{
  "n_layer": 10,
  "d_model": 96,
  "n_experts": 128,
  "experts_per_token": 4,
  "d_expert": 32,
  "d_shared_expert": 0,
  "activation": "swiglu",
  "moe_layers": [2, 3, 4, 5, 6, 7, 8, 9],
  "router_score": "softmax",
  "normalize_top_k": false,
  "routed_scale": 5.66,
  "balance_loss": 0.000136,
  "balance_bias": true,
  "router_z_loss": 0.001,
  "init_std_router": 0.00761,
  "lr_router": 0.00104,
  "vocab_size": 4186,
  "norm": "rmsnorm",
  "norm_eps": 1e-06,
  "tie_embeddings": false,
  "optimizer": "muon",
  "lr": 0.0119,
  "beta1": 0.95,
  "batch_tokens": 65536,
  "seq_len": 256,
  "train_tokens": 184500000,
  "steps": 2816,
  "dataset": "wikipedia_en"
}
Below are experts of layer 3 (counted from 0) of a mixture-of-experts language model. Rows are named router (the router's row for the expert) and show model dimensions 0-95. Each number is 128 + 24 x the weight over its row's rms, rounded and kept within 0 to 255.
After each expert's rows: "mostly gets" lists some tokens that are sent to it at least half of the time. This comes from a sample of Wikipedia text that the model never trained on.

# expert 22
router [127 112 156 120 150 110  97 102 149 136 104 129  94 143 138 153 117 145 130 163 132  99 142 117 148 107 130 111 142 124 102 125 106  81  80 106 119 118 106 155 137 130 113 186 105 134 121  91 145 144 140  98 173 100 111 136 133 126 113 143 177 115 126 151 130 143 104 141 108 110 154 130 134 138 169 118 148 130 153 121 140 145 156 100 101 121 109 200 176 157 148 160  94 169  92 110]
mostly gets: " House", " ph", " Hall", " pre", "ence", " incre"

# expert 58
router [155 110 152 101 139 121  98 112 139 129 102 149  90 150 143 153 107 146 160 170 142 107 152 107 171 114 144 107 132 129 112 161  70 112 107 106 114 102 116 144 154 157  99 140  87 155 154 112 116 161 148 100 160 124  83 160 141 112 122 141 155 107 138 141 106 150 111 144 115 115 135 160 150 150 136 119 144 174 147  98 144 156 159 122  86 130 118 142 130 156 165 171 103 135 117  88]
mostly gets: "Ch", "Wh", "Th", " B", " Ch", " T"

# expert 102
router [121  96 147  95 122 109  98 126 164 125 118 164 119 163 150 155  95 157 159 148 150  90 158 100 159  88 124 114  80 137 112 167 122 106  82  91 123 118 117 150 158 188 115 147 106 126 167  88  97 153 133 112 136 120 130 151 127 114 110 134 143 114 150 133  98 157 122 175 105 148 143 164 148 161 152 108 139 158 133 113 147 149 151 105 120 109 115 143 148 160 142 137 119 136 116 117]
mostly gets: " back", " support", " Park", " down", " round", " win"

# expert 67
router [150  97 149 101 156 101 117 111 158 141  99 163  87 139 135 147 123 161 141 153 153  99 162 115 156 112 158 108 133 137 101 134  95 121  99 113 111 100 110 148 163 146 103 149 118 152 160 118 107 131 137 105 155 111 127 161 133  98 116 164 142 111 154 139 107 150  97 140 105 142 152 163 158 146 153  88 142 170 141 112 182 131 146 113  75 128 106 142 143 159 145 131  94 161 108 101]
mostly gets: " century", " water", "47", "100", "46", "77"

# expert 107
router [148 101 160 101 152 111 124  99 151 116  92 152 107 157 140 147  99 155 156 153 162 107 142 100 147  93 149 103 118 108  99 148  93  99 116  96 106 102  97 164 159 138 105 145 103 150 135 117 114 146 146  99 155 103 101 153 148 100 103 151 153  99 150 154  97 154 108 154  96 126 158 161 142 153 137 101 146 153 160 101 155 153 151 102 113 127 101 146 151 151 143 155 113 152 110 111]
mostly gets: "\".", "\n\n", "\")", " (\"", ".)", " Genus"

# expert 121
router [167 115 154 111 149  80 122 103 129 154 112 157 105 148 169 172 107 183 137 135 137 111 159 104 137 110 135 119 151 129 108 140 113  98 147 121 125  88 118 133 170 136 115 149  96 121 129  86 134 152 161 127 168 125 125 149 163 131 103 169 137 104 112 149 117 134 137 150 101 130 140 134 128 128 156  68 138 152 146 105 159 122 142  99  94 118  99 169 156 140 161 148  89 157 123 118]
mostly gets: "or", " ex", "res", " inter", " res", "ors"

# expert 41
router [157 116 139  96 142 106  89  92 139 144 120 148 119 158 171 170  88 140 140 140 175 103 158 114 139 133 161  91 136 137 129 130 117 111 133 111 104 102 122 154 144 119 120 159 110 131 157  99 145 128 135 117 156 101 120 146 144 126  91 152 145 124 121 163 101 146  98 151  88  87 131 154 159 124 156  91 154 163 170 117 158 145 159 121 104 119 112 161 170 150 126 153  92 104  97 130]
mostly gets: "re", "im", "ir", " incre", " bre", " cre"

# expert 80
router [150 110 134 124 141  82 111 130 156 156 108 155 106 131 153 130 103 157 159 153 135 112 144 128 134 118 169 110 117 148 108 132 125 108 144 124 106 116 125 138 147 138  90 150 109 137 126 108 149 158 157  99 162  88  81 144 157 119 131 165 141  94 148 146 117 148  71 148  99 148 133 136 149 127 132 112 155 139 168  98 146 159 132 127 103 132  84 182 193 157 128 128 117 105  83 123]
mostly gets: "ic", " activ", " sol", " min", " author", " human"

# expert 94
router [153 122 168 124 140  95 127 137 155 105 108 143 138 159 131 149 111 123 163 141 143 113 139  94 138 102 149  80 107 124  69 137 108 121 131 112 111  97  85 149 144 122  84 176 120 122 123 102 129 147 150 117 134 124 116 126 181 113  97 161 157 101 176 176 111 170 129 155 102 117 158 137 133 159 136  85 135 136 154 107 170 158 143 114 124 110 111 145 141 134 143 154 125 130  90 123]
mostly gets: " United", " John", " York", "ina", " San", " England"

# expert 31
router [140 114 147 104 124  96 117 136 132 141 110 166 119 165 134 146 102 139 139 153 138  96 163 124 141 112 154  95 137 137 100 138 110 124 128 114 100  66  87 176 147 138 101 148 127 127 151 102 130 155 164  96 146 124 130 145 159 116  96 146 181 117 170 135 106 155 120 141 102 112 153 145 148 142 136 107 175 141 151  87 180 152 138 122  99 119 100 151 160 140 139 145  86 137  94 123]
mostly gets: "a", "u", "i", "o", " Japan", "ula"

# expert 115
router [123 117 146 102 168 116 117 123 157 142 110 143  92 158 139 140 111 151 147 172 166 110 159 112 157 114 141  98  99 112  84 132  97  91 102 101 102 106  81 137 150 134 116 142 117 155 122 127 131 149 157 123 156 116  90 151 141  75 100 149 132 105 135 141  97 151 105 149 110 141 146 172 139 139 140  98 141 170 143 118 170 155 148 115  88 119  91 147 152 135 168 139 113 148 114 104]
mostly gets: "00", "000", "200", "50", " 195", "199"

# expert 109
router [123  86 151  93 162 122 135  90 143 119 105 142 105 140 144 173 101 155 155 141 161  95 138 100 138 118 120 120 107 117 106 152 114 103 104 108 119 111  99 142 155 151 111 144  98 153 143 121 108 179 135  82 161 109  91 166 160 111 118 153 144 117 152 146 107 146  87 175  83 119 168 134 138 151 145 105 141 132 156 118 144 153 142 115  80 139 114 173 134 128 137 131  99 141 129 113]
mostly gets: " as", " is", " was", " been", " are", " being"

# expert 126
router [153 101 150 104 157 100 123 101 160 123  95 156  98 153 158 149 106 158 151 154 162 105 143 103 151 103 145 105 110 106 104 151  99 109 118  91  99  98 102 151 156 145 103 157 104 153 141 116 108 148 153  94 163 105 105 157 150 102 107 154 156 105 144 149 105 152 103 154 104 124 159 156 143 150 142 103 153 147 149 111 156 148 152 104 100 115  98 147 145 150 148 150 106 150 115 105]
mostly gets: " would", " —;", ");", " those", " vs", " either"

# expert 124
router [147  99 147 121 125 115 108 115 129 131  95 143 106 171 151 147 122 137 143 160 151 104 149  92 142 104 137 114 123 136 107 155  91 112 135  98  91  87 112 172 148 139 110 147  90 159 136 120 111 144 134  89 142 111 100 142 142  83 108 140 162 117 124 137  99 174 117 142 119 132 131 162 158 177 146 104 165 169 148  86 140 145 167 108 124 124 113 129 140 136 154 175 115 138 129  75]
mostly gets: " P", " D", " C", " T", " G", " V"

# expert 113
router [172  95 142 113 156  74 113  98 142 129 123 133 111 132 149 151  87 138 143 146 144 120 172 105 129 114 128 106 139 144 118 111 114  72 160 122 117 111 115 145 166 134 112 132  99 132 124  90 151 146 142 107 121  92  98 134 138  97  81 160 156 116 150 163  93 141 131 140 116 147 149 154 162 129 182 100 158 134 151 111 157 137 164 108 127  92 105 142 140 159 131 139  95 126 101  92]
mostly gets: " Al", "il", " El", "ol", "al", "ral"

# expert 25
router [125 112 156 113 153 114 123 102 146 133  91 147  98 170 131 139 109 141 137 171 141 104 178 103 141 115 153 104 120 111  91 130  82 104 106  91  92 100  90 146 167 136 118 139 119 156 129 123 117 143 155 119 174 113 108 167 149  91 110 134 134 106 118 147 109 152 103 159 124 137 143 183 149 141 131  85 138 166 143 124 170 147 141 117  92 112 105 149 155 153 154 145 109 153 120 122]
mostly gets: " 19", " 18", "19", " 20", " 17", " 16"

# expert 16
router [168  85 149 114 123  97  85  94 148 126 111 175  99 152 164 145 115 153 143 145 147  80 141 130 135 121 173 119 136 125 124 119  98 111 148 114 112 118 123 133 143 158  72 137 130 114 133  85 143 141 134 109 132 108  93 144 161 107 114 153 157 120 132 149  83 133 104 164 104 121 133 148 163 140 163 104 123 141 182 141 134 151 149 109 125 135 105 170 164 147 149 119 107 107  87 116]
mostly gets: " comm", " sub", " dec", " ab", "rop", " leg"

# expert 101
router [136 121 186  85 158 114 118 119 136 104 102 150  92 140 158 154 107 171 143 149 141 114 136  89 164 110 120  89  94 120 104 148 106  93 120 103 108 115  81 137 150 140 109 141 113 137 158 118 100 157 150  87 177 115 108 153 164 109 115 138 144  83 149 132  97 135 121 162  92 138 155 143 137 144 140 114 141 150 138 102 141 164 135  83 109 103 110 151 133 139 154 142 110 130 122 110]
mostly gets: "),", " along", "\",", " served", " joined", " played"

# expert 21
router [139 115 133 114 168  92  99 109 125 151 125 137 118 149 160 165  93 126 158 137 138 105 157 116 140 110 118 110 134 103 122 134 110  85 138 117 115 111 117 168 167 145 102 139 120 142 124 113  88 127 155 127 145  96  87 137 183  99  61 131 136 109 151 168 122 162 102 153  82 129 151 137 132 155 134  98 155 142 136  87 145 128 132 117 122 117 100 155 178 142 140 156 108 121  91 112]
mostly gets: "ić", " China", "ski", "uan", " Japan", "ador"

# expert 0
router [161 103 160  96 159  98  94 106 158 139 103 152 104 143 149 153  97 146 142 149 164 113 160 104 159 103 146 113 125 121 120 155  96 114 120 111  95  99 111 149 140 142  98 154  96 174 148  86 125 159 158 117 143 106 103 154 147 105 100 157 144 105 143 157 116 149 100 144 108 106 145 151 157 150 159 100 155 157 164 105 136 145 149 119  97 121 106 146 153 164 141 141 108 149 110 113]
mostly gets: " spec", " bel", " wh", " transl", " est", " Most"

# expert 89
router [135  98 148 126 130 100 114 127 136 115  90 143 103 146 151 139 100 135 141 179 144  85 149  91 144  98 119 117 130 124 113 139  86 115 121 117 116  85 106 148 157 150  93 148 105 171 138 110 125 145 140 110 155  92  98 147 133 107 112 144 165 114 118 151  97 179 116 138  92 118 158 152 152 141 149  94 152 169 147  83 146 143 154 117 101 136 104 123 153 161 154 169 114 138 121  91]
mostly gets: " P", " M", " p", " m", " s", " v"

# expert 49
router [148  86 136 103 158 104  89 135 154 112 116 161  97 169 139 142  89 173 146 150 151  90 142 130 170  76 122 114  93 132 101 137 120 109 110 102 117 107 113 147 137 161 110 136 107 174 151 118 100 157 137 128 141 109 127 157 133 102 115 171 159 108 145 129 112 146 127 152 113 142 148 155 159 146 177 120 159 164 166 105 156 146 147  94 123 125 110 142 149 154 136 127 130 130 123  92]
mostly gets: " out", " act", " work", " record", " back", " sp"

# expert 63
router [153 106 156  99 145 113 130  96 154 114  90 153 101 149 139 145 101 164 155 156 159 105 144 103 151 102 144 105 115 108 101 152 100 103 112  95 104 102  98 156 160 140 104 150 106 151 139 116 106 154 147  93 158  99  96 158 149  97 109 154 153 102 152 156 100 152 106 157  98 126 154 154 143 150 139 102 150 154 156 108 155 163 151 106 103 127 106 151 144 148 144 147 106 147 116 106]
mostly gets: " –", "):", "\n\n", " ISBN", " either", " ±"

# expert 33
router [137 112 149  93 156 102 129 100 168 128 100 154 115 148 129 141 104 156 151 173 159  91 159 122 143 102 155 109 126 111 104 133 101 100 114 115 109  95  90 164 163 126 104 135 119 146 131 124 114 140 145  97 147 105 117 158 131  95 103 142 152 104 131 147 103 166 111 144  95 143 155 176 153 149 149  81 143 169 143 126 174 141 143 116  91 147 102 147 135 150 162 128  96 154 122 120]
mostly gets: "}", "′", " kg", " −", "0", " lb"

# expert 7
router [140 111 168 101 152 102 122 111 144 113 100 136  80 146 150 165 109 155 150 145 142 103 143 112 140  93 129 102 115 112 101 130  87  79 117  74  96 103 104 156 170 128 105 136 116 150 129 129 124 144 134  93 164 103 113 141 152 107 115 136 138 105 156 141  60 143 113 150  91 137 178 147 135 147 136 105 159 159 132 108 159 140 140  98 108 118 107 134 145 139 141 159 118 153 114 115]
mostly gets: ".,", "',", ",", "),", "\","

# expert 57
router [165 113 158 104 148 118 123  83 149 132 106 145 118 133 132 152  93 155 134 169 137 108 169 114 174 123 110  99 125 135  88 161  98 112 110  98 115  69 102 160 141 148 109 167 103 140 146 124 130 151 136 107 158 118  99 168 141 113 108 149 136  85 137 146 113 152 127 128 107 148 149 169 146 148 153  90 149 152 137 122 142 136 134  85 117 120 108 157 152 150 149 155 101 118  89 108]
mostly gets: " between", " ==", " name", " After", " until", " before"

# expert 56
router [142  76 171 107 140 106 125  99 154 136 121 147 100 136 135 146  95 182 142 153 160  90 147 109 163 115 116 115  99 160  75 161 109 109 106 100 119 121 104 136 158 156 110 165 119 136 171 111  90 159 132 107 144 129 118 177 146 123  97 137 142 114 137 145  97 136 112 145 109 145 148 137 145 148 145  93 144 146 156 119 144 150 142  94  84 127 115 162 145 146 141 139 114 143 109  93]
mostly gets: " as", " by", " under", " when", " such", " both"

# expert 77
router [125  97 148  98 175  78  97 110 157 123 120 137 110 150 149 135 120 157 181 137 141 132 121 109 170 111 123 122 125 150 118 147 124 107  80 125 106  97 111 164 136 138 108 147 120 139 171 106 147 134 155 120 164 132 115 143 138 112  86 143 143 100 143 141 107 126  98 195 108 124 158 166 148 146 153 116 146 130 158 104 145 141 178 118 126  94 116 161 160 156 147 153 110 119 100 124]
mostly gets: " father", " wind", " young", " William", " friend", " brother"

# expert 48
router [124 117 148 116 146 125 126 100 142 125  79 145 111 143 134 152  88 157 148 136 165 127 157 115 156  71 134  92 121 114  93 139 103  94 129 102 115 115  92 177 180 136 118 140  85 146 138 126 117 133 146 101 166  83 111 143 143  83 118 151 149 106 148 145  69 142 109 134 114 112 171 149 138 152 140 100 126 146 147  99 146 150 134 101 108 111 105 157 145 141 161 153 122 130 127 121]
mostly gets: ").", " ==", ".\"", " ===", "\".", ".)"

# expert 76
router [134 109 143 101 142 111 117 105 151 125  80 136 104 168 136 143 119 139 141 147 146 103 150  97 136 113 143 112 117 116  90 123  83 105 110  85 104  87  95 143 147 136 114 155 117 164 132 123 115 142 145 104 178 115  87 167 142  99 105 142 157 107 142 149 110 145  97 156 116 136 135 172 143 142 137  75 145 163 132 120 169 151 171 116  97 111 110 139 162 152 158 156 118 147 126 107]
mostly gets: " 8", " 9", " 19", " 7", " 10", " 16"

# expert 125
router [143  86 156 107 162 106 122 102 135 136 109 144 124 152 143 171  83 147 160 143 139  89 150  90 169 111 114 113  85 147 118 154 111 111 152  99  94 112 130 138 144 139  86 146 112 156 115 108 108 141 135 120 143 113 114 151 157  97  87 148 150 102 120 149  75 170 123 152 122 120 137 146 169 162 174  84 142 147 146 131 137 138 149 109 136 114 117 137 152 144 154 168 130 117 106 111]
mostly gets: " Ar", " Ab", " El", " Mor", " Par", " Mon"

# expert 97
router [146 104 142 101 163 108 108 111 171 158 119 154  99 171 150 141 117 132 150 149 179 113 151 105 186  95 127  95 125 138 123 142 112 127 105 106  88  93 115 158 160 135 117 158 109 155 132 118 136 129 161  83 157 103 100 143 140  93 115 145 137 113 152 138 100 160  88 150 113 121 144 155 143 138 154  86 149 146 140 117 157 146 132 126  92 122  91 140 140 145 160 140  92 123 124 111]
mostly gets: " et", "″", " gradu", " x", "′", " mm"

# expert 44
router [135 108 169 107 149 114 126  99 138 123  84 147 118 152 133 149 100 170 145 139 166 124 164 119 157  98 138 107 130 115  95 150  97  84 115  93 100  86  80 156 157 143 106 134 100 142 132 120 109 140 138  92 154 111 116 155 152  75 116 137 131 112 147 146  63 136 102 152 118 121 161 147 146 158 142 108 127 147 154 123 145 164 135 110 108 126 104 158 153 151 160 151 117 141 125 127]
mostly gets: ").", ".\"", "\".", ".", " ===", " ."

# expert 103
router [154  86 153 109 129 119 106 128 137 129  98 144 108 148 148 143 112 151 150 164 144  87 141  97 150 107 149  93 127 115 119 115  80 103 134 109 100 105 112 150 158 155 111 157  88 163 138 122 104 149 131 116 180 128 105 149 136  98 103 141 146 106 113 151  88 164 126 141 123 111 159 165 153 159 145 118 148 155 162 120 142 173 160  98 105 137  95 137 134 140 135 165 136 154 104  84]
mostly gets: " h", " H", " J", " Sh", " Cl", " j"

# expert 17
router [135 112 143 123 165  95 115 126 151 144 122 150 124 148 162 172 105 137 138 135 136 101 189  94 139 108 145  97 124 147 126 134 101 113 147  92 122 110 126 150 155 147  98 162 124 137 105 103 113 153 121 126 135 105 127 134 158  94  87 134 174 109 138 151 103 166 131 136  89 124 168 142 128 167 143  84 151 136 148  82 189 126 148 105 116 105 114 143 144 143 136 143  88 164 104 113]
mostly gets: " Ma", " La", "za", " Ro", "ios", " des"

# expert 3
router [151 101 160 100 171 118 136  91 139 107 101 144 108 144 133 150 107 166 173 151 150  96 164 121 152 101 130 112 125 117 122 173 107  98 127 111  93 114  96 149 142 134 104 136 107 125 126 123 118 172 144  85 143 111 119 176 136  94 115 132 145 107 144 148  85 141 104 159  96 132 174 154 141 146 149  66 150 155 157 130 145 147 124 113  81 133 120 137 134 148 150 144 112 143 129 113]
mostly gets: " at", " over", " in", " about", " around", " on"

# expert 105
router [152 109 159 119 144 109 129 109 159 135  77 162  91 173 134 130 122 144 175 162 138 119 130  83 157 107 123 102 134 116  86 148  93 106 130  75  79 118  99 152 146 139 113 157 117 132 145 123 132 154 144  87 169 106 121 155 164 121 111 131 145 116 142 166 101 149 120 167  79 134 161 137 140 147 133 124 136 133 143  86 131 165 134 107 119 130 122 136 139 166 142 147 109 124 115 103]
mostly gets: " the", "The", " The", " its", " their", " each"

# expert 127
router [181  92 152 106 164 110 114 135 137 155 112 141 125 159 130 141 116 152 130 142 140  75 133 125 169  66 160 104 145 117 121 139 102 112 133 103 124 111  89 150 146 145 104 158  97 125 134  80 134 145 154 110 145  96 107 168 146 119 119 161 135 101 133 140 111 121 135 137  87 136 137 158 145 132 163 100 176 160 169 108 153 180 137 110 115 127 104 135 161 139 146 152 134 138 118 118]
mostly gets: " al", " ex", " dis", " en", " met", " Ex"

# expert 112
router [130 109 143  85 166 123 128  88 151 104  94 160 120 125 164 146 106 160 157 134 164 102 131 105 125 124 120 119 106 127 121 159 115 101 103 119 109 111 109 139 155 149 106 148 122 136 147 129 108 179 136  85 180  83 115 160 154 113 111 145 157 114 152 170 111 151  96 152  99 136 146 134 139 146 158 117 152 140 141 112 146 165 169  94  85 127 103 171 145 143 145 136 108 153 125 115]
mostly gets: " is", " has", " are", " have", " been", " was"

# expert 12
router [137  89 147 109 176  72  98 112 150 159 118 152 101 149 169 138 106 145 159 147 140 133 143 111 162 116 142 111 142 155 124 162 121 117 130 122 104 103 106 168 142 134 122 139 113 156 185  97 117 132 164 112 142  90  94 139 143  94 107 133 137 101 153 165 111 131 120 137 115 142 173 148 140 138 165 106 159 134 175 102 138 138 141 105 104  86 117 161 149 153 142 126 115 137 107 100]
mostly gets: "ad", "oor", "at", "avy", "al", "icle"

# expert 92
router [151 104 143 105 152 113  95 121 128 114 105 156 118 151 142 158  98 137 144 183 130 116 156 116 144 111 135  95 111 145 114 136 105 118 132  94 109 102 116 125 133 158 113 158  88 144 153 126 116 149 160 125 152 111 118 137 161  95 124 146 172 126 130 150  94 152  93 140  99 149 150 150 158 140 165  98 169 130 145  91 137 152 150 101 112 120  94 155 164 137 171 159  72 122  94 102]
mostly gets: " dep", " cons", " led", " def", " Pri", " pri"

# expert 30
router [168 113 150  91 145 112 116  89 138 110  82 147 102 159 144 150 108 155 143 166 163 109 152 110 144 103 138 115 122 109 109 164 103  94 100  91 100  92  80 139 150 136 113 147 108 133 146 119 102 163 148  91 137 109 107 172 154  96 111 143 149 107 154 160  99 140  95 148 113 115 166 156 137 144 142  98 139 139 160 117 147 156 145 113 116 120 103 141 143 139 141 143  89 153 111 111]
mostly gets: ");", ":", "):", " ;", " :", " –"

# expert 24
router [125 110 147 123 173 113 109 131 143 110 105 156  88 150 146 147 116 138 156 179 154 117 147 105 145  94 127 107 133 115  99 140  89 117 130 115 105 111 101 168 152 156 101 147 123 150 145 123 115 140 143 103 141 102  88 143 137  84 112 171 160 114 134 150  91 157 120 144 102 119 156 172 145 166 147 101 143 138 139  93 146 144 149 117  90 111  74 136 128 152 144 166 123 158 111  97]
mostly gets: "US", "TA", "RA", " USA", " ESP", " US"

# expert 32
router [132  93 149 102 162 117 119 113 150 130  81 150  99 169 129 135 115 159 177 155 154  93 138 107 136  99 144 103 129 143  97 133  72 100 136 114 117  95  84 139 179 150 120 140  87 163 126 110 121 139 141 109 145  93 116 158 134  84 118 128 130 111 136 156 108 143  96 163  98 121 152 155 137 169 150 102 137 135 139 110 150 158 129  99 122 109 102 155 156 150 142 155 133 138 105 124]
mostly gets: "-", "+", " dis", "−", "—", "/"

# expert 110
router [133 116 142  65 146  77 118 109 195 130 112 137 114 148 127 139  97 162 145 148 173 122 129  89 140 100 109 107 129 140  88 147 128 127 100 116  94 113 107 156 144 153 120 165 114 139 166 109 108 141 170 114 140 102 119 158 134  96 120 165 168 110 168 131 122 137 121 158 100 131 144 141 151 136 153 120 154 137 133  95 157 140 166 109 112  87 123 144 139 150 147 152 123 160 109 115]
mostly gets: " High", " Gold", " two", " well", "ming", "iddle"

# expert 106
router [138 113 137  93 136 107 111 114 148 121  75 139 111 156 135 143 120 147 149 156 150  96 146  84 127 110 140 117 115 110  83 127  82 115 110  97 110  92  94 155 157 135 108 161 108 159 133 121 119 145 146 107 168 112  98 160 141 106 112 143 177 107 153 174 111 144  97 142 118 141 138 175 143 136 130  90 139 158 136 102 164 156 167 115  99 125 114 135 161 149 135 150 115 149 124  92]
mostly gets: " 3", " 2", " 1", " 4", " 0", " 20"

# expert 37
router [138  96 154  97 152 122 100  84 137 146 123 142  94 139 143 146  88 129 178 171 137 114 151  96 153 110 139 115 129 119  97 155 111  95 137 113  97  90 105 137 144 144 107 148  99 148 162 115 126 161 146  94 161 108  78 133 130  82 118 162 142  98 112 139 103 148 119 144 111 101 135 153 158 162 132 111 144 163 138 102 163 146 154 107 104 119 105 141 142 148 150 158 138 125 124  83]
mostly gets: " B", " R", " St", " r", " Br", " Ar"

# expert 75
router [141 110 165  96 145 110 135  90 145 135 106 161  90 135 151 143 115 183 156 142 178 119 131 112 166 121 154  97 106 137 103 166  93 106 113  93 116 102 108 135 170 160 109 139 115 149 140 123 140 179 149  95 174 106 114 144 171 102 111 144 147 109 155 144 115 144 110 147 106 143 166 132 130 131 161 112 139 138 135 109 138 162 129 101  94 123 107 150 131 155 125 172 123 139 121 106]
mostly gets: " that", " which", " and", " who", " but", " where"

# expert 35
router [147 105 152  98 156  99  95 114 180 140 110 140 110 145 139 128 117 139 170 140 151 137 156 106 140  85 134 119 102 141  93 162 121 117 147 107  84 114 101 134 139 138  92 133 107 155 141 122 150 167 170  96 134 105  97 160 124 123 123 174 167 108 160 128 116 156 119 137 117 153 150 155 147 146 158 118 182 134 169 117 147 148 137 109 132  91 108 132 152 156 144 144 130 136  73 120]
mostly gets: " New", " British", " author", " Democratic", " First", "iddle"

# expert 27
router [141 117 143 100 153  95  73 134 130 136 121 138 122 150 173 151  95 136 145 143 167 128 148  92 139  92 152 124  86 150 106 127 120 107 114 112 108 124 130 192 157 139 111 156  82 150 159  94 130 141 180 113 133 114 116 132 160 123 128 133 147 120 126 162 113 150  99 143 120 107 131 144 172 149 149 101 160 158 143  94 156 138 148 118 136  96  89 130 154 152 137 143 105 148  81 125]
mostly gets: "ri", "urs", "der", " Christ", "arri", " Ber"

# expert 9
router [164 100 153 132 158 109  95 121 138 136 111 136 125 146 148 153 126 149 141 152 138  97 155 131 146  96 155 122 108 143 108 131 102  64  97 125 131  95  99 159 136 130  98 175 109 134 117  97 149 146 163 121 159 106 128 126 148 130 124 141 146 107 105 142  93 136  97 144 116 112 127 141 153 170 155 120 166 142 154 107 156 149 185 107 104 150 102 148 161 142 120 172 102 166 100  97]
mostly gets: " fl", " art", " pl", " ass", " occ", " mod"

# expert 71
router [142 114 147 119 167  96  92 116 182 145 114 143 109 149 152 162 102 143 164 137 141 124 137 106 159  98 125 117  78 123 119 175 124 120 102 113 127  99 104 162 131 145 117 134  93 143 177 117 146 143 148 124 129  72 105 139 137  86 115 163 145  83 125 152 114 149  69 145 120 128 117 161 142 146 168 109 151 148 161 107 147 116 154 118 126 128 117 137 146 148 135 148 111 145  86 120]
mostly gets: " part", " design", "ast", " land", " Found", " Town"

# expert 55
router [151 124 166 123 137 115  73 130 137 107 101 154 127 166 137 154  85 145 143 155 149 102 156 112 137 107 150 115 107  97 126 115 103  98 128 121  94 107 126 137 162 140 122 154 116 153 117  70 126 150 139 133 129  85 130 132 150  96  80 147 118  95 119 157  95 142 110 128 124 104 177 144 167 152 144 107 148 157 142 119 142 144 153 108 107 150  76 136 151 161 126 144 151 137 110  81]
mostly gets: " h", " rel", " ext", " ind", " conc", " ref"

# expert 81
router [132 104 133 100 154  86  85 117 155 131 118 138 103 168 174 145 108 128 131 136 153  91 146 120 156  99 131 113 110 121 109 151 126  91  94 111 107 101  94 128 143 173 122 167 122 121 158  84 145 123 173  84 155 116 117 147 133 112 116 141 145 102 146 153 115 135 119 169 100 156 151 140 142 157 164 102 126 155 161 121 131 149 135  95 123  83 118 145 148 153 170 144 144 106 100 119]
mostly gets: "ey", "ig", "ock", " own", "ton", " Park"

# expert 36
router [158  98 157 111 146 107 129 107 163 134  85 155  95 150 142 136 121 154 168 153 148 124 132  94 152 109 120  98 132 112  91 154  90 104 117  80  87 120 105 157 160 160 122 151 117 132 142 121 131 154 139  80 171 103 109 151 163 120 108 129 145 109 146 169 104 149 121 166  79 137 160 134 135 151 127 123 142 131 148  96 131 165 131 101 110 138 118 138 158 161 141 150 100 121 115 102]
mostly gets: " the", "The", " its", " The", " their", " his"

# expert 4
router [140 109 138 128 167  96 105 133 154 154  93 133 110 144 150 131 100 167 164 150 131  99 140 113 168 111 177  80 135 136 116 169 114 123 136 120 113 100 103 151 136 155 111 156  96 124 153  85 104 139 148 116 152 114  78 135 160 126 121 152 131 106 154 152 118 142  96 123  90 118 176 140 144 145 150 100 173 144 142 111 159 130 147 122 115 132  73 151 154 154 161 131 116 112 119 114]
mostly gets: "et", "it", " It", " en", " int", " mat"

# expert 83
router [114  90 132  95 154  79  93 109 183 112 123 133  95 148 135 140 101 143 149 167 139 124 162 124 162  77 102 109 111 121 122 125 123 102 103 117  92 101  89 131 129 123  99 160  90 138 158  97 129 156 158 103 149 104 104 131 149 107 121 186 138 110 139 144 106 134 132 155 104 135 146 151 167 130 134 110 149 150 134 123 154 136 154 115  98 135 102 170 149 148 132 153 133 104  92 112]
mostly gets: "ley", " own", " prov", " small", "ner", "reen"

# expert 116
router [127 123 149 109 153 118 126 111 135 139  86 163  88 157 137 147 119 142 144 155 171  94 137 102 141  92 123 111 131 130 112 141  93 117 119 104 114 114 100 154 162 161  94 139 118 154 147 115 112 153 146 132 127 126  98 151 139  86 118 170 163 111 143 152  83 157 125 168  83 126 130 168 148 159 151  86 152 169 140  85 150 146 128 106 131 123 109 134 124 153 157 159 129 162 118  91]
mostly gets: "I", " I", "U", " U", " War", " US"